config = dict(
    n_layer=9,
    d_model=192,
    n_experts=96,
    experts_per_token=2,
    d_expert=160,
    d_shared_expert=0,
    activation='swiglu',
    moe_layers=[0, 2, 4, 6, 8],
    router_score='softmax',
    normalize_top_k=False,
    routed_scale=1.0,
    balance_loss=0.00819,
    balance_bias=False,
    init_std_router=0.0176,
    lr_router=0.00116,
    vocab_size=6703,
    norm='rmsnorm',
    norm_eps=1e-06,
    tie_embeddings=False,
    optimizer='adamw',
    lr=0.00229,
    beta1=0.95,
    beta2=0.95,
    grad_clip=1.0,
    batch_tokens=131072,
    seq_len=512,
    train_tokens=789400000,
    steps=6023,
    dataset='wikipedia_en',
)
Below are experts of layer 4 (counted from 0) of a mixture-of-experts language model. Rows are named router (the router's row for the expert) and show model dimensions 0-95. Each number is 500 + 25 x the weight over its row's rms, rounded and kept within 0 to 999. Numbers have three digits each.
After each expert's rows: a language model's description of what the expert responds to. This comes from a sample of Wikipedia text that the model never trained on.

# expert 20
router:475490501501521521496473497502485514484508488500477525472494526466486513457464481503462507523524536472510490525503508447492503494524516506489501489519463548458481538466479500501464474496516525537458492505513539475487502491486458468467493531487519477486494526491482521459471533513551475499
Decimal points and digits. Decimal points and the digits after them in coordinates and climate or election tables, such as 37.0394; also sentence-final periods.

# expert 1
router:489513513491499526449540495496479525495476482484524513504505504468461458516477507482540514524521462522484457557520539463468491482500497469517493502480494481475510479502538506500483494525527490540482494471494528457499533525476488529504550506483525501493464484520519475498516454508495478502
Section heading openers. Opening == or === markers of Wikipedia section headings right after a paragraph break, such as ==History, ==Cast, ===Sale.

# expert 19
router:534503507506474514471490509499512458500532506517489474463547498522465525490471540557487498524461464453505551493481498480502499517535450495460486493521469489496505541507465493533454473493466493514478530530516536550473496487473451499477479507495495464533497506524509457527534550530532494450
Compass directions and place words. Compass words and place-name parts after the or in, such as north, west, Central District, Jackson County; also some table pipes.

# expert 56
router:514429462495563426479492489508500477525486481528499524470517496488501576510539469479507521556488491512507501491514473508502519471497506525486504472492486474514536502481524524484480504497515525467515494485453499538511508473501518509503526519491530467510497488501478507502482479450451520486
Plural and inner syllables. Mid-word and plural pieces like ers, ons, es, ic, as in reconsideration, Espresso, diocesan, elements, regions.

# expert 2
router:537478501485500518522502490518518470515485476496486510447500526481502459497469499533472524482550451451447488504462512445483417550536500484491488493486486535470486493518428495545484499485504493535515504511497532506485516492496485529488490563491500514523535514520457485531530529479526471502
Table numbers, quantifier words. Digits and pipe separators inside wiki table rows, plus quantifiers like these, whole, entire, all, million, remaining.

# expert 30
router:519513463543468515459540488524481476530499486506540527527515486501503482549446546465518523521521527490532562489533530487487519545545500467515472502470510505532520491483555485533539486478497490524468516523464496480545520469522480521511484529475530507509475472487495493485518487517477512513
Infobox field labels. Labels and section headings in infoboxes and tables, often completed word pieces, as in Geography, Demographics, Personal information, Population, Total votes.

# expert 28
router:496493443525490534495466493474490485472497519525485487486483502474523533501506527528447497483458505468507543504482522503536494504513483538504553526441470455524495485471485486540506525463500494499519462536536491495488548474516513488476518515531562477453524531485535524506553537515494493478
CJK and Thai bytes. Byte pieces of Chinese, Japanese, Thai and Vietnamese characters, and word endings like -sk, -ia in place names.

# expert 35
router:474479494501460501466510483512552517499510533520453510522546505533510514490473503517490492518480505484483501506523460520518494523513450540452503536530469539457539510479457526492541553492565463478545489513476526520518489511548554494517492471514457493503505497522557477475518552457513522510
Digits in tables. Digits, mostly final zeros, in table numbers, sports events and figures, such as 100 m, 54 kg, 762,000; also U, Soviet.

# expert 36
router:485513528474501518497528516465475491506518478474491472497535486478527493527507520510471513529444500495500518468481546528515515490499533515458478522495466505494488500504478543488526527513563500493514471485484475501489524494460491518511435480502489467533504481495455559499504557492508529510
US place and institution names. Words in American place, state and institution names, often in sports schedules, as in New York, Washington, Penn State, Maryland House.

# expert 11
router:468457548496498506542516511489528500497488538486536474496510501504512484518558476555493458466482461485471495479492533473523519513510509471483540531481475518502510493529488512454553511482476515463484521502561491502474525518547501503456551480535466483495508517536504470528465493495473467509
Romance name endings. Vowel-final pieces ending French, Italian and Spanish names and words, often in lists, such as Antofagast-a, Franç-a-is, Pietro, Marie.

# expert 40
router:530470486460473456523478487512494585534450538474530496515501484536504498481522466463479446499473508469462496477504477553512532508486430522516519502494475485524516460519475521447547520473501456501487501509485467503469516519483525492492495456515486462498497505502487497486451472486473462519
Name-internal vowel pieces. Middle pieces of personal names, often accented vowels, after an initial capital, such as G-are-th, G-ome-z, R-í-o.

# expert 48
router:506475541542470484543501493472481555534512482546475477503486486497548517517508509565490490501451520537507462502505527500522485466516513475463494517474500494511485504480540524514499504523500496518524552527490495494524485470479519510465521482528525490496499506503489478529493525480499495510
Month names, name initials. Month names after on or in dates, and capital-letter first pieces of proper names, as in On February 13, Igby Walters.

# expert 42
router:486461497473511494473518501473533518525478478485452498504476494491504467513492488516468533493498488477505474529502530493478488528543510459510555517491493546516476473466499480464517482516498491515479497501476541471517486472502476503492460500511532495531503487537483498446486502465515512494
Sentence and citation punctuation. Periods, closing parentheses and commas that end sentences or author-year citations in bibliographies, as in (1999). and Megalonyx.

# expert 24
router:474473511511491477514499502481497517453470483523495511519479476465474540504499506471511527490475481526492546496495508483523544517498485462470465491509500487499488480482508494505532509497519475486453532497543526503480481494510507464487505489506475516514500459484475463530486537500495497525
Article-initial capitals. Capital letter or first piece of a name or word opening an article or paragraph after a heading, plus colons in infoboxes, as in Lynda, British.

# expert 23
router:488497535533528508487449506596485510507503479498517496480484501516478506478477497500510519490511505468489481548512541498484504520517491481504456550506492521493523523449507489477484484500473475478506528502513512507486498490519472508478461507510491523487497462537501509522491491508516460474
Commas. Commas and comma-quote or comma-bracket marks joining clauses and lists, such as matches, with; 1942, and; 1988),.

# expert 22
router:478537518521482490498540490517512556477511516522554508509511509539480511484466480484551513544535523522499423518536516530501497491540520492505492498514481467482517497516518544513531500488555499476509503514500506486514482533511536528517474474465554488485480502470505486500468519494528500483
Competition result tables. Round and medal words in sports result tables, such as Final, first place, bronze, plus row-opening pipes and the.

# expert 43
router:476515516531489476516526505452531513490469504506460478492488493519501484498487522464550503521506480524510444519466521485517480504505499476520528454482560490522512480479526505534544464490524500464484484507482507509521505490470490524458488537482501520517483511471478506509528487521512514471
Taxonomy title closers. Closing = after article titles for genera, species and villages, plus taxon word pieces like Cole-optera, Sat-urniidae in biology text.

# expert 63
router:500462494515471465535481513472489480438502509477494485457484486499477524509526498502501512474510478488504462491513531461506508487491489492502455485467492473525472460490501471497476466515485523486524497546539497514505507463511487518505502464492557532521489524517506522487535482511524527488
Verbs after is/was. Verbs and participles right after is, was or to, especially based in, and starts of verbs like inst, adv, requ, determ.

# expert 51
router:504515493524501532478498499511519489518490514544457513521532496534517494476450543484514478540524526479509514504493504474467473526541535456528527453500553529508523536517503499563548510489537500491479535509480491534498503479519509545533507531478506510503495508495486503497538509507499523485
Infobox field labels. Field labels and list items in infoboxes, especially taxonomy entries like Genus, Phylum, Class, and chemical fields like Appearance and Crystal system.

# expert 7
router:533498512507512522481505511532506526472572498480488472461458507523464477466479522536500512514534479532464493528510504478444480535474488494498478486522522493493470532519476498486494439542495467480504562499484521515499476484498505504490505515501501540468529490520479470509471503487541530506
Objects and determiners after verbs. Articles, object pronouns and prepositions right after a verb or preposition in narrative prose, such as gave him, carry the, did it.

# expert 52
router:472465492481488499512460503442528498536534521509480495485542474446518494513502547477486553498475503514523515497452514487503500458507514464475494477536519462509498503478501510487511482479526472520507544532532479494505516487519515515483503494508510502502483487532486505496518527492516481516
Parentheses and capital fragments. Opening parentheses after place names and capital-letter fragments in acronyms, all-caps text, or titles, such as Trans, L(ibraries), X(box).

# expert 46
router:499519487518511530507521507440498467490516505493458501490458509502516470495498486497468515512507482495448534561488484481472455511467526483494477489502501502455481523523532479508485496526454498531531520472523544517487535514491494498515535509497456503517496473501534495499531456514494490481
To and prepositions. The word to after verbs or adjectives (able to, order to, sets out to), plus from, into, until, would, can.

# expert 44
router:501490493516464520518512488513533441498539487490495520484484519483484500463519507514494509494513461479454533522511526484485506517472516505498529501517520510522489499500485478505458483490503529527508497443513526488493551517554509492501538534531479450498506444508482478509511453510516441500
Season ranges, score digits. Digits after dashes in sports season ranges and tennis scores, such as 2003–04 and 7–5, plus endings like ance.

# expert 38
router:494497508473520505501480494534507542515487506462489518514504523470486485508500501533531512477505498480521475530537501473443470539508459518507478531489496529524483474502522467490496498469513491468512476525516462497450454485459533489455524496478535511529488506518498537519525501484534499486
Year final digits. Final digit of four-digit years in birth dates and career spans, such as born 1965 and 2016–2017; also paragraph-ending periods.

# expert 50
router:545547509544548526509472495469504480520522521516463484478503516512532477461521502486535450509488543503486482493451463487509478443481498512519486463455504526475552537494531501517448525456495487529506482527514480499479532480502488532552541502471491471496512507503524467521499498485462495467
Architectural description words. Building-description words such as round, face, facade, pointed, rear, brick, tower, roof, plus line breaks in lists.

# expert 14
router:534496516481458507494479504506514467497533474487491497519556505491562548513524514527526504514480502495566465509505512514529502550471540526440507507444497471524511515490489534491489485496472540493480509510458475496506485512495473519445502520485476531521516523506483514517487512503505478491
Mid-word t-syllables. Inner word pieces ending in t, such as it, at, act, ot, in maritime, visit, Characters; also art, mission, tour.

# expert 16
router:460468482476470495504506495570534494497498479499454519520485514510475458499557496502506520496530513481463506516516511485454487514500491491498496525511508544469482481554416491489471526509471532534539434509543504475485536502483517486537493510523537505538507511515501461477498523492499460528
Quantifiers and of. The word of and quantity words like some, most, many, both, several, plus digits inside numbers in stats tables.

# expert 17
router:482500502510480521532490496532471505504481551527460493515498485553515485445485509519481487530482563537466537448479495546475485537498448532526484481479461505523500525471503508493465502525498507486498498502484490466489483512478481518517548530468470518513518513507487501497490460485494519474
Fixed phrase words. Words inside set phrases after in, as or the, such as well known, such as, in the early, purpose-built, in respective.

# expert 25
router:512512499510509496484496502465447464507558512432519494505523502493539497502506470529522472508556507518526481477528477512508521498509520535504504536529496488504507485519472542507499529509513521467538469449515528502525506522470503482480521497522472503477503531482527487508464514551486585491
Mid-word syllables in names. Short middle syllables like en, an, et inside surnames and words, such as Hack-en-berg, Gugg-en-heim, stol-en; also home and ball in sports text.

# expert 9
router:484562540487530518471476496470481534536486484556488534484478484443472481534510507515502480502523520512538478531481480504500493483512543502526502478473462461504474471537522499533534505465494464534507555502523477504472519474498538517498511480498535472475502520507507506513514532487494500499
Table pipes, foreign bytes. Table cell pipes in railway station succession boxes, plus raw byte pieces of Thai, Arabic, Japanese and accented letters in names.

# expert 47
router:528504446505546475513449491521495516487470538474517514499511505504515448481446481495560461508563490479499521516524498490495510514526486515582517452490509517503500511491496495521506545457491477495524458481478516484500493511472489499497502526459500515477497500506494506485496531524472504545
Physical substances and creatures. Nouns and endings for materials, units and animals, such as water, gas, oil, ft, sn-ails, l-ar-vae, h-ood.

# expert 58
router:493495479498476514501479507454495460500506476488478534479451515493478501483514488505461511491502500473478486569503492478496473491471503503484468511501478551456496519490493474480445462508453480502513516528508509485489523494513454513463488527481476519513512537555533467520513508491510495494
Coordinating conjunctions. The conjunctions and, or, &, but, then joining nouns or clauses, as in Life and career, Clean & Jerk.

# expert 60
router:523523534477504463553500510477488553545532508537518479530527491490510489529452519501525489543531521502528492461499479548509478494513493539522438476501500498504502468469459492499492536473507506466458478500505497492489512503515514506532508552474525511485497494498511492537531485502490539488
Mid-word consonant pieces. Short consonant-led word pieces inside ordinary words, often verb stems, as in imp, dep, dem, updated, em in empty, plus km.

# expert 34
router:512510503488508487527505479465519498462546534506516486469476513497508487506518487483474489520508456474468485525485501487509477473465532501502512496491489489438454506494503487492498517517495517526536531484496553517526492522472475532499519516516445477485522494487539461492493501478481469521
Score dashes and modals. En dashes between numbers in tennis and match scores like 6–2, 3–6, plus the word to and modals will, should, must.